From a checkpoint of a small mixture-of-experts model trained on Wikipedia: a shared expert of 128 neurons.
Below are experts of layer 5 (counted from 0) of a mixture-of-experts language model. Rows are named down (a neuron's output weights, with its number) and show model dimensions 0-255. Each number is 500 + 25 x the weight over its row's rms, rounded and kept within 0 to 999. Numbers have three digits each.
Before each expert's rows: "comes before" lists some tokens at least twice as common just after its tokens as in all text. This comes from a sample of Wikipedia text that the model never trained on. Tokens count by the router's weight.

# expert 125
comes before: " ", "0", "1", "2", "3", "4"
down0:460414536541475493488491452528488498481504476509510472510497469476476493476450519555473506528502493525518524500474547487520481504503488467527487503483487500502534505487537466515513460529481464481536516502503529519499503482521515481531525476475450489512520485516487505485483534461496485481536486503554465505541520533491496542519553488481495517457501511456497500533473488479485507491514503534486476492495490522533542481472505529485534474545523467523490521512525491505481515494503500501534510517507464503484489529472509518493471484501519488503492522492509515503491516461504528492434499494504467493438491544527516473516503516461522452553544482504518521469497505506502500534513482556534469539491539491533488519487555514495496503523493566478542476485510472532523528510499461
down1:520534477512486499490480527512466475512508537527490500482471497491462500483524480512535506449489481510483462513519493497490519525478528525514522491508508477446451510489499476529482498461514553524517512504518464513482491501493497513492500489518536488479440467535485458465493545516507482523482479490436492495519504441520529446506483494470522521509512497528535453470505476502493484533477522480526536494503508525470456487520528503506497515500494551462502500481518526484516493473519489527483508486520470527529516526479483503514557486507492531494504464527526479454508491514468487504532504537492534507555526484457495495509502483536447534506479503493489466511465487498496449494489572487457503528538494507496485454531541519500487495481533527533490537528533463512557523473455513
down2:526489523488479481487482476535488520443469493495518444505450519518538452516452490461512480487500499486451540509505530485510463468477516514538512465554510472502517514495509501496456481513487529467523468510500463523468495522453470471519456481523508463492557544503517489537519495484535483497550523495513472539477499515492532549491503482483504500519516545523503499520494476472480517476542520522504534447499491497481534522490489487465536505483501472501541520488461487475500518488519503550465463496508528527509477451495477489521476558526492501472503501480508471516479478458517538464464500484468475483518505481492515518490500473453493493557492469515511514517528528530519472486477491536481499485554478522495431494518504503476520527469504491494516470497518483489504501489504487
down3:492474539475481476502495487490538492505490471510535538520500512506538527511493500470489501526511501500522522454469509502526509452546449492502491495499485520534552506529480524488514537529470425470470518511461515482530497503460493495469511492489452519531523495448480558490484477484497520503497485493539488485507498521467472534506534503526509483462484495490471538521493516512488525496528453500489450455476512494541545477460490512501528502532502483556519500518507498505471498538488542497512491484467483464462494480493494510519449530469509490516499530462445525519506482515515459493457508492539472531462495491528504443517494515473560492505523509537484513509512460500488531469487478493537490452516484494530515534479504510526493512524513508477496493484450507481449522510542504
down4:535549489446529530487482503536508498516505475442488480517529468528526511527510544485518494485503508493510493486518508489506479492514485472480533513504485472567479508489489467484536479492468506460544492510494538513478469483502503520507509520486536510504484507493530536545490487550488480451506555471494554520495536476558514498463499520475519489502503509519518433487512489495483446459499489502506495506507521494514495540436485442475495479479505533455471469502509509544523531491488501484520513502521485505495486561549500488522479490525546483472497506528481513543516548489531511522506527526492501482493488502469521501540511489490509476488505461489542513478514543530470532549490520454532508510535528464502548493501501489466513499518513495493546552492511497472494492468482507
down5:512530485540509551478520522498479520482505503499473505519504497463505487479529505495507481506521535501535471508498565496500522545491551497436481488490524508503507496461522512513455472475548496490492523515539514448481504549529478469499526508527477521504503544491448501520488509471522529495537523506516490515547510486509528458464504526479481488521487501503421507529451516494522518493497523524494484439490513523490493540481485576478511527516503504513501504514456452519478479485510462514502491491505491470477494513492486514459495533507507533514505517514516531495475453516455471459520508485519487453504496528465512489526512483473509521476551507545459488482531483511499483531485465541436509525505517514522513494489497466515518462493501484563499479493529529511515507488468489
down6:490516505511527485543520525538506495523496488527538529498517464511523470529536465501486504468482512503511461527477439525488523526503484501520497507492493507472498455528500522446496520541490496538501490481484470522552460517483504492487521498498473512498493471491525544462490488501512474505489447497490516464507480494470478511516437484523483485527467505491515523474524540535509513524474508495517473496472477458509495467530522525503440525464501501572487470504450491495507507526540491492517538472474496461543530483504500467526489496477448527516509469510501495490538485528474501535552476499522504504523550523511506499511512508524510525510479490501503487535514539493508545482493492471531472524501498546533527480448490483544520477505506454478431542466476483477470485511533477
down7:498507467502493515470521484452518529500471507516451518531529508531463515419507510527508490476507539451492521465482503511495529522489488559487534553525515532528495454472482495499519538491490469516480503524528468467486516524516496470502520527525538535508518517499495443473528490494480470494535503490543480525497524508491522469495480508524487470501527496486565519495499498505529499535511436487509507495515519495533489519509500523543501523537507479496503481476461489528456498517513488514481505490533521450486506524463484498541509476499473524490499520521504461516526483549495510490477491525476522498534513501515518483485525499486540463485511502527512532469492507557532511493505536491436505449553528512499546478470487504525506517478518447499482500516439479476481458502504523

# expert 63
comes before: " was", " he", " had", " is", " are", " were"
down0:465490506519484499480490506527498523512541475545494515501486512541469507539512481475509477496489447487488483511542516501460447534500533475505479502516441449524471460492463496532506518502489481526497504509498505527482494510517535521548498488484483486531493506492463508520490492469515502506514509541475461525475472505516477492471514494483499500492544499488495479478542526495503517491459500534483474475527501515493454563566476516462479475448500492484516503493523468510514463499497514506464498495523464509567495560544489508511496505452523515500500503487454495545460528490474514518531502466508519526462486539487493491489513501533497524483511496473515516500488477491461513498480486500461507505546456476482526515479496533497530483463472481465521519439508547485524471568453499
down1:493534519445517497503520497465534471478526460481478486524489438483519473472505496452527507465494519506444519537531539471489493524477507502513522488486511510504541512460529467508492528514484475473511501537511517467505520511500497484455503534492519471480483477499582508490492479467507475491524510500477513486499496489533464511494518492477493493488488505541519516499510458512517464496497490479520472531434457493523505553513509493536477514517540487515498485532479496442455474437509517506501467484527502481525481475520483530512529527492483498537552491505493507519489460465478537493475486494498514498454484517506536491494521480520456489495515535535488496453528497453474474491500479531490464509551489473525457537489537531521521507493524537479496492525486478511554484518532470
down2:477468559505510491497526498490502510509556535479483458474518503499508525509507499489460479489492495476510508523541501473520501512498459482514478439462498497518485434482553533503482479501532523491503564476553527478515516491501513490580520520511473503522514496504529507527485507516529484510522518489516498517504537523498464480496523468467494510522493489478483505495521490487497445482467491526522452479484509470451553528524485475515540483458464514549530474503541493502536524456475461486480549504517485507490519494515478472491487520478503465485483488520488464514522443496474505522498482511491509516484515426538503508505511491503494513487546483471488513466507506506503491529489513548532511511509491487452562495526499484509568436496503479512524506508512517512490500528501506
down3:496488516463526424506525457527498493481505497533493536431487502483512530544484520461474469481486513508467489510503505504515507512448494477449507492519527462496482527519504523480526474518513482529514518463484519527534445514453569543494492466501476493479505524502474513522501578490531511486522490471510500465518522494534486485513480499504457529513532495510430513533486491562445509500526527526516515530512521517500511491483481538484533562492511486534545494488531506500494488515500490513480482485453517509486467484462515522463505508509507508492486503514513501496497486467504512495486520515530544515501510503458433530511483496451533511470527499517505531506537480499506530480493497485503497491495460513497502518518462513525458461480496470525514494508459495459486462520502491
down4:504488511522472535479488507490502502527532551507504510522533504522451521407523484527508546511535523498508522466513483497489499483508520498524509502465479517515510424482477471530488530446467481467499515507529510458478513485550465482514506510504510485495507497469492498518492445509495468510495510489503503506498486498466506467472546484504554499486425506487496467471493510458573487503509492511477490491496545486524502523559478430534507464509526513489467506517496503533492507500519476463506537506530490514517523494514472459474487489510507504476508511485473514519499517533506501485503485529479466504472525487541535485501548512521472483540488495480489462517474499480498480540511497530517507508490552487476491481482508436457529521518485504493459533540538513539510521481500506
down5:500512522476482494494501524514480513516511489491464472468472478492514488476480527507509476493497508537474515458484490459536566525502520494464476545490522488514518532474511478490479508511495479507543487457482487533460479480529502517482528528466519520433470502495533484486527502512465473478495455515531486536515476480535538504527489509523481479475529492524498526493486508499499510485510419493456521496465494470517486516498500467498506521520541446498500518483497504499487492509515494515508516516469480514466471462487503541539469474509511496513466498515513564492539506493516542514487528469544460487530462537496509533554501568492547503531514505504452476489465462459475524492493491506465492498547519535514479521519490534527526497480502516486525471544529460519536540506502522
down6:488501498507507507490518501510504483493526537521507521448512476488497517513471497555503516552509504516518474523477507504515530434519511499482490516524550489543519522530517511467502479523530494488543524477509471504494443484521504507529558491508506457471525482508504519503567511493491502516481526443515555434558532514488474503509496486501548479483485526495485473497489468464504494483530483482520537499492490491501475468456481548500524454526506496472471503502527512499490523473497479470516513477471515497511519506510479448511523464526512496484507512511555481491536507517527505460464450529529474482525560457518464494509502472482510487500518564487492477526517527495503499530450517485539542542481534494469522531532497483492476517514450516470520519499492491526486509494503512
down7:494518495476526487488534474556489517488513479528473508496485509496539508495504499518480504521510540532551475531529528448506541462492510510516551485497485470472454480512529498510551471492507489475517525490507512532488501504473510489514487491487495497508496480510480521516474506484501498507468511522489521509485525477538479506527477531456466509524473532495500518507508506531463486503503503489521516449515464516459540498496515498531495538496460485518538437515561550469514510519499501495490567491484515513508538465496492524482485562500489477534483522541523483511537502512506548496564534532509536511506470509495518561522544484531534516490542504442521475490506544511493499512512481510460480494534516459554495511475489517452493492505494477474489453492502509536486483528493449

# expert 59
comes before: "1", "2", " |", "3", "4", "5"
down0:472501526470511548542476524471529517493478541469515466506494508519501561491536516511530514479514548490506459516465474447500456481485534515476494525486492548476520484455488504529456475489455491487479506492516489514457501545496516506468480505503494487491517520453474521517468528508499528515499519492434533478511495514462519500496490511501473539506503498465493505514479501492477499476458506527514478500523472505475491478524489455469468515456509543444541505482488495487494518523502470526476492530483540534516487538520511501487476471427520534517516505552504502493499510495491514530562531484539528469485489470497476495517510429499477501516467485506497482475471487509519500550536478486487524493453524497518511511519504525482500509520551473492434484509451497494499517501501497
down1:519506463553508479495475511525495474511509445498522516547500546507493492536500520471465466543521563482497525517477483498507531459531466475541487511475471529509513480486468461510533470494521498517515524502476463466465507465492465493549500507502470527507545460538464515473531460529492529481445482472490459484501504513465499498481491437487499475469509502498503536512514492534538518521524490471502483488484513514487505503500515523520455501476497500513482519476542469498521469479500524461542512526448491473530512505473499489503515550475473529500546464499518489475541523518501514541504484477499505544511472495476499533485520543506515498508536516472478489514521468534456502503507483492478496477449499444472468490443510470473489502460490517498506485521484519541496477518506500
down2:462530478495494498534502510469499563484494495494497501525489501459540498486498470501538534463522509476518481504482536496498517519522482478481491512458529494498472512515508485515473514518538486491492480522517466509497484488495507501485469471544479486532511475493471502491495525549481514511495497541456506472459502552485492515513517565439538495499528493484479503513478496486483507550549495499500467493500515535472509531534494480498497485493509496508541498458502525514488478522491501521506545519509513509526520543491546464510542489494516494477491461523499505431470515520490493488482493515531498450479513502529473489464497482515512522478467468481512522511510479502446552538526478551450455558475457494457499510473463504448495497517475438511496491498512507500465458463550528
down3:537500495518474493462505508528506494493501532477467513440477525483483503496476485524509476503505487532461526509501467506503478509503497517463502473490531502491469485504529497506485443454524518554514495493466510527493487495505494527507547501432496469467491533487562513528507505455492500514542477479529496544510536492512487553496478500583513518516508482534530502493483515498492533502478521486486503491489521495568469522549525492522528481564529500505478491492503532476523480514495432507486501425498511505477472476522485520516552502516533487492469500466493505499460507460483520509511489500465519537524525482489469551518520525505485509484513513506522517508488512506538463486463541493527485491542539486506489490508505525500559515451448514481507510494493513499503507540461507
down4:519461506542487492504480469486534524531516498508495483507500455521526501482496549491488478493479486492508471537519508441501505507501486523517478511472498501547483533507506494463535476491483481503548483512474464507509510475504526540509538504439470492542512503517519524486497483504489503487483467491462496462519521506471506519483499465475527458473512487466485499471466449489525515480545479533459453433536448441462485480469474533470476516534535507496469528529484506477448502527503511451480542544530467523485504464492485502462502521503485520497513502468487499479509476547525482509501473523478511454492452486519482506505478492471509509515513437493523472516510489528467476478513491510503508505525491552516512464440487491514484493522486534483501502477510509506496438504500465
down5:512487508494495511513458480478503495505484525521510493538530510529502518530499497531569520497526484492482479506509513517525475508521501507532496513489448560494434510505506524499484514539511540476432512496493497531476539497522498493521470525500491502487484490488527515526485517522472462496525484486456490491469485492510485490521510527482508486495518547520512552545494504488445453517512495497500447525468469527535440505543510484481460527508554481505517488500480482514559497440476493484524476515477491537513532497488483484501493475458509504483530495502524506479476503483511513528503508552504508522501526496487506527488484491490479482519540518478482474510530481472503496527533465557552474541509468424483503475492508469504477520525494478500511482555467555452501502532495529
down6:498489453525522494488506578449453470530502502514475463481482509479510494561514471539501508469529502488528489434480460457506447502498475486472466501519472494490511488534496472552517529496464476481479510510534515470524530505476554558494508522498506535469539468544494494493485467509512515520483491489506522484535478479536532466471465537535481540497476498485496514512524525564506479470521534510478489518501480505537510483490481507506497505473526482466492489472476521493514490503498479545536463489505478491505493532517493502545464476505523492448512476512471527527506485485533542508467499510450511477534459510515503491480465479505478497469460500515503517513506489506506535476493550519497517521467503535475471491488526505499478517510534503508503527490450499528487449473499511
down7:488477538486500486517486441492514578482483528471548498516500478494480478419462497475495490541502526505486545533520520526485509516484515466520514463494511507494491513490470483494484458507522511474513479490475517510474503509518457440525496479512537482524485480439504510528513511507492480481522477478522475496479528527505464524489535486470492481528480492493496484481493506450513493513514481511501548510526534514531468524526520451504513445534486515571507506528484493523503507496482513498520507503480534515494522497492505485467505489504511498568477542483505485518501500515476510497515479485529492506439516495511532506515546499502519498530525462501479482446510523485499453500461454499450516504514483506553522507533489436516495500496452493491501472500522506448499568525508506

# expert 41
comes before: " the", " he", " it", " a", ",", " they"
down0:485523501466504478499525503513481491494527536504483500534503512509499486491508506495527498515508503450509470507486475520485508505511509505475492479441476516502491480501457515511464518541557548485451516459552480475484527567534487522515478497516488488437478478516569527518485488511490490470525475464507508507466482515532558508477524505533498495513509486501493460499483457496476513533578507490528500497553522512488527482474494488507504513511495465478510480497585471551503546534542508513498471505486467552482492550491513501487491510532461507506488486509537512515517540510481511505480505473472534527491496547516498478496490492533505465490556513488517512489480488517479455539492505496507504474468513560497524485518502520507517498481511521536504506489524476489555480475482540
down1:533493484461487478459527512503501490499473517511483494501494515498473494497515488501525544480508508484481519462510527546439484526514463536525472546525473500480505524486475486526486501521486514493495494540505516442493467530502481507461518511478527490502508526490461476508497472460529508534477495450488475492483520492524551491483510552562518530489503505552493488526512455547481506508529503506480497505526492518530485526503490493528499433513518493451494511452473491497484482512535477498522446499500427559497549511526511549526498500485469503519563468508531468515519516487515492507491522474508469505496494515530490474492504449540513476462492551488540520535464462532472471511522486501502510473472512517516490499521490499482490534477506496465538534512492504470527463505478521
down2:505502507502470535517467470504518486504493554516540499465487519497517469486496524514493521479490526455502517495527451486511501554506480519532441492451493496441435472547514530535474482473516463445454478531490506487483509513485460508514494548510537498522483507531504482519481452512489506484529509530514503513537473458485497504487477489511514496495492516481555469496529485561482509470497487508489475485538521524488511475526513533527509501512532494537512472468542474462491511512548528479504507480536503494487490561473499489475505469470509495496484451492501503535540501495469491502519486520496486477516483567515520497505529559527469510533520498435488490514481490524474471518491508476494503523498493464480468502487503506447477503493476532495504495460468462521500537502481525
down3:499489477517484476500490479499497528469491546540492493482517484490472480466461515553501521490505481502513531517481494446488492456486497542557486489531461517495450475504494492523508526488476442470481512492480489494465480485488520493462477482470503466511480477494502514513483508483509470513504521501479461486516528487444493481533509487471526468533517537514521539488506507518510528502453441487496531520448503497486508484514512513497442515531505462494489504497503499484504468518460528456501499493505445461541537509488470466479505470446485510465473512483474503479553435524518517493480520511519507476520509534504506483489498523508476539468482502474519494495501554539445499487506498475508497552528561480517479539489515510524483519537491463491529543453475521503476535491486481
down4:507491473498471502440499527489527512478490505486532456543518543497464463503521534518467483470473487483552526522531478437491511478447502509515506527528486467466457474534482529497536505475487486480511489519516511523463509487530539468497504498496520495541539453498470482532479472508503485503520504567467477494525522457441506493507518511489509461510506510502513459504513500516492498496491490500500448505479493486507515524518480526487460508460490477481505435487514480490525482515479537475472547473507501473507497498507479502519512493435533494495491477475444496518509474522472507541508525507467498476470487527551514490472519507541454505511477461456537520496499545487457509507475478490485486543497547455478475512476485481500510507480498452475517529468475495521485488507485514
down5:486490487507498519511518443547515508509530513533473522466457539454530502525509486504487501543502479516475486486524472531516521526533477538515481469526458485506527544497502502511469476496534508536557507496475504490514478513479466469521526475536505522480531503517496548527543513525507539513525524505524497481499504495498425504481481491510540493488483516539498503486521545493465506488533501478482509515510505511461476507470527537509501511540512465495483491530539518495541468473492533470544512518508540514506481502477498479500488525531470494520493509489496496488497469499488528484494483493448478494495491535510511514525498490487564545489546485579534494491494552475513495495531475485517544531521492482531516494516513448482476506480462501570483487524495528523431515506503514
down6:516474510508490517502463496546484456494507471479541505476502498486559477509555526511486465515504522553514493496494483518533506508469484520488517466510460468457479528464462510549542476525518537494475490509489491536495502527492489498508486468521511517498480491497501491477518464476519487500502495493534521504487454490524504506482472481508474528535468511506535503520490474498493478505510542471510432483478503508475469497542536504544508513490521488530493495495483522506534510540496532508496520491499534483468477493475513583532511499533503466518491491498523482528478489486469503468506536522457460519476450531493459499506477507499559544533545502490536496534475518469581531470475493518481514478514482539545485488532513481510534473473514523514517515549535506527510481473519515
down7:524525498481476473505502505505575476484446477493493497499521442510510499529525530463496478522491476531493482454491521549487516500491498484464541492492518485506509522507501507499490531479456516531531496471500523502541468471485500484488522429525524482466506501469510503492516510514504488541506493504537523517490446549475485491519504517522517518481502508519454462558476529492466517430537514519502502502507487493521495483511502496473537495494529486458480513537517480515529521471492501514455475526503502528473493489481514487512486519566475502487531523489526489479462466508518460509473511522483550480476505490480500552547484529483497506545506494535530526452541455489551482519483497485474505481474509518490524490499511514526471502512525478542493515524529532557454466501492532

# expert 76
comes before: "1", " |", "2", "3", "4", "5"
down0:503469494522469469509494492520473499525494487498491536536515502511516440533532493506485502503499496521463466471495527520484493477486515446497489495510479501505515489517511541484509509515544500506497536487496520495514519513495530483499528508508493543459493511496456496524489495504515479507522519460442503520539459488500490427518490523485478488519513498528482523508470492531528497494531466476463471515508501472524519489473524522532451497504505489495470466507501462534492513545469479485528472507468470473493496490494487483489528545502491533469508454488484556461492487560471490517509500522472499486525514490478488478487483499474541511499499457489521458486514553515484497448469505433500520510451449425471521499466469447564478527525503541476513531516478512538502495513470486
down1:422475462514499482504517489458494528498487478503514492491483502482499491487533493483532529472525490528513525477524501458504514504471535469503501524513512477509498449488533564473454526477520469527466503519510462567524484488513488510530566471487474434478521505516474499492500529522508518505499557495482515500545507514469521503503513498477510538498529529485476493525494500454517507472537496513511527518447522471517529495473509508508471489506528521482488540480456491527475475507554490519527490523480465459482498545526501486496524488533526539508509500531498511503545505512551500552496448489475501505536475464510477534483476525499476487491509482500476472508500506500516505510480508445474477467507495477513483457494490514477437463511493545485507471497507533490513519536499453
down2:482539484511514506474507470494508488506491473472473509509468481495522495515465534524510520452490523490493493527512487537512502539553504512550493517450526509544522500491476543536477504575507499488487527488453474518500492470515475539487507564491465545478508478511506481472504522498470497466516552512522524523520473496493504511564493524508482475511525498489515441471483515490523514530513484483457467507532459491497506463493564494524490482485487481519523474510536493534525490488540479501518481513479517480509515527532494476538506510486507506474545488488483508488484458521467476563493499512445528468509452509464480505444522516461520469530498488479477534500531504465490526475467509521522518525468510449514505486504485519501493482497500526506496447533462452525499505491482506
down3:484537470551517472498441503556510480526461497492491473509473466515483497492467456470479506517462503504492507547500487522470463504519502479521447522506540462499533510512514499483476536537481480463501522462472510465545531513548496464488556536504518551524501466525552463534518520486507492500523503537500489486513487477467487506491520497497466474484504509504503470492489502514538544519501518544519478502498452520502527518527506518499481484458475492503493519508488472547508487502484518450518522503478479489486538506492501508507469480481504502455533475493533520450509495541452519519497519503511478464462474505465507524515483491486521486574530498523578472514491528475502502486496483493514478494507493493500508503457498475508510511511534500550458471525538496519468463516529494
down4:506541493511484510509507497518536517470535470513496499485543522496486544500476514524535499510488527487506516550474460463507499485493441484499520495529483509491481454457528516516488510513468502534476463502516455493526516485481504485542477484536457515531532488494473515523496532489490512481503493524494504506520512507485498566497549483557505515497456537463482511529523489519475493492472482522521509508519496494528514526503480514468534528499480492536523544499484519493526529515533553502461521505493528471527501461474498479501485514481492495558490524496513484470466494544508475461527452469487502516515499508525460475465492458525462513489516517500501497452488504549544485534511530533491466516510477534511482537552498532519510484547533531504484432471533452500510492516540474
down5:513485486523494468511502494526514530481526555490483501500528557523544490495498567456498499525513492556512509501531493481521494492496501527500525516538555457473472490486495538459541528525481483546467463498509480493513472517546525478523478501477476526486514470463499506504480507472532474503488447529490507470515496466452511460556471484483455481522492486466478531468488500522529508501480525478475503489502495511509496481504528530501482487513494495510456491510475500508513463554489522476529517494463462443477475503462462487521477524494494519520491488479523538526478495508459508472513465475559512488542511516506500499484499482536472519505513512492521510475467491474549489488500503470490502483522547468482506537510483463514495511545527471458481496483554519538500519493444495
down6:520496525491522475494542491522498461483478524488471486504471514474502513485481541530526457492505522489529541483491521484551552543485484529487517556496496514507495480485451459476470489511512456507518511527545483473461488509566467507467497501508550482509474506479519518482536497457490477492467522479537483504508514474512504528480451449529503458492511512484501502514454459464532540530454516513518503547498486523504499491537464500538521478534512490512499481513508537483512465533513522478544481519503533482533498557507507498537448483522476478489529486513499502529527505486536551517497518473544508478431502492503512519507485513498519496476511469464570509456496494514508471500480486495488515491482506497533529481520518489509502529448484479494513511551491528525503494496510495
down7:490491501510459438509493490470521494494487498459509517538532528501546485528476526515499523505483476496509485530517521492504504493507526459510529552455510512522509480508501543450474499546535516515480521488485482505544503499516518512534493486524484540489495487533451500472497550507478495503505536557481531507530477525504498546475506537534440494505475512495501509506517507488498476495523472481507446487507521467549511515512547505511487512530475463499492471503495451473515511508508492478461488514450474454496495525500464482535512499505481522500499505447505523500487493527438486547516452494516499504496492475458447475483493482515501507511583500485504496433516489490482520446494523497480500482486510462501535537514491481574490489523526529493499472510490467517486485539501493

# expert 50
comes before: " and", " the", " he", " which", " but", " who"
down0:493521519476513469536511534532486489487444520490509536491462490462493477528542485477529522456506462449460463430527492478538501531494490521493531506526512507515533489476515501503435518490541517473505557507475453489491531492531478526485527489484484492477516512515546534472498522491491494456554488452495469522504484509500520504490513452471503514491488513481499516539469471469504446523509490529522472501483499500462476489518489452516492501472484478553490506523512523532514499474517501507518490524483477487471482571461528502475460479499508541512522483445512531497511504468489515476491492458469521467480467509479510475519479526499497508457526487516535467463496514487474461491468480521511517500488496509517509481548517490494479492529504548518477495523494502471531524458491495
down1:516543492478454484559485486534497486487499491513487495542509496497546503492552506477506502482496479479508482514483478489480496494503493485474507468481480458512523516452510483528454527488527547508519516513502470471543494504478456497511512459473493507475483520554548480453490547510482495533555495471524510490499478498493443501469497475518518518497522461486490484516496484513445471567560568453528507489525501487514482481472507492490531535505494520524491511505503497518517502510500510471499527498471517487456431505492528503518480496515482503492494502543558511485493501490492481479464515506465526500528525488463432464502476505490531562500508506509511498517516520482523490510514501526475560496488491542515515500475541513511482515480532547571490518507497499525505501469500521
down2:496506453541486534505533525475483528564507494531471472483537495492498502510489518540510494489486497506508507496513493522485475482511487498528500526497509505495531483521544506493454498524492497491499528464474498516492464472509498525483471516482530513484489467473509494499488472502479475479486466507454517526539499469434518479485487522535501465487466510488494525489521551484488511478479490488510508511487475484479474454587437524467501508487538507482479526478521508482532478479526491521497471523516513499510525552529483514539513475541514518479508498476465505509509524458454468571501475465506518488530493487525485529507529543523513491475513502471458502480503520553506464510519516475495522562529535452520548492495508507558485508498524486460536533473481473542517515525514470
down3:531460519508508577501511452429551561483483493497474536504477476512481497492448485521501474531518543537534516528447457492502543507499502517507538508519504537536506533533454511513501502460467478499503494509486497522495492495510483494482497500529513505465495518461518489495543468508520499562488530523478475500489516535495540525483471525514519492487475493529481484490530521483488545488529487502517538518504493515516501523530542518551476495527513502510477534503530493509462503514466464479528450511502531496513540461506480459538512507489546487461497521478488474469495511563539533478469513529515498486514481502488503424505482500476532481511470520546514519490478486525521499485487507489487488503523486517483500546491525515497525527503509505518513494503547495517471546519492506
down4:461550567479468471513487587530462499501519495534500502515500507517475472484516521533488503530532465519479497498492459506497535453485484469441509523552479494512485488479518445542526500461515504456489492467546512475512506504472537477470497504495510510528509496486515538509525496500473525504502530483521515496530519496519465514476492526459501473544516516502495519509528493547546453487525486500465496484509478519498515485490474497483490480511485471506469505518525476528494490531507490527534532495442460491513498500474502501512500510520517482491455504507530515474545551534476488475526490483483486516502501513497463583501508502533482496496527505478511492520469458534478469480517481471472481527470513494514484482526483482458463528528494486537512510457515480522475492510435511
down5:503499480493493521484479506487475504514522457496486471520517558518468505474513493548505473496529493501561492509486486460529479505495466512538478499496495509516501501549499483459524505473528509535490501540519465517484520502488500464519487516505498537471498509522537533598498523478488539527506510552509478499477506496516483503475520502453482485530495547453541473475526465554503532514474499493549519527497494508501508513512484472521526495501509514444506513460506523511505477523486485516475528511524514488454493470490500517538513470486505539494495504501473532516469511523464487519521494524447504503484473521437478489487454493500500494493477448437551491507444490498505494487493529523490498520461516508439509498505514482462556504538500457497489531489514542516485490520492468
down6:517487456548470503488467509480520496505503470449501499490494532525468476502493489515504485504513496496566504532487507480489468483524496506528479446507483466525511498475517523494477535470487531502513488516521474542481499512529474460495496518484473537497470518536548548528508478490446469521510490517494490511466495493495440502483491512462478461513464535477544505536529498461502489517491499469535502497499476510499505518548509441530527526517534496458484514473499485503511444521457496489481511521535521500467499510510465514520499515462503549513483494467493519543514494494478488488549504500477459459464455517479474482502493476511502528477503467490542499479521521509489487519524496521454528517511512498475508512430477504461535497532501424494473458500509523552503509493484459
down7:506481536494544523487517517477510500547519497546476488499504546482504515535437507483493482532476503490476494522487491516516490471550475475521458502530510515509513523504500489438501467495487482491476470471481477500492490469497525452511486516474516505538515527468473521511521510479451507502491488489498509508511522526535492503444493500432504512482480502517485504474513500491514519494491481499481514536555520530484515494488508497502499481533556512492491538507511468473490486529471456522533543538485508545551517512497463471516480509477532485504496495496474472455492506508510477499525475524478468539521533509515503483488511510507516440504527515495494445502455490554498502458504531484515486525482513473470462512510462464468499530518437498480543491488482547421492528524491449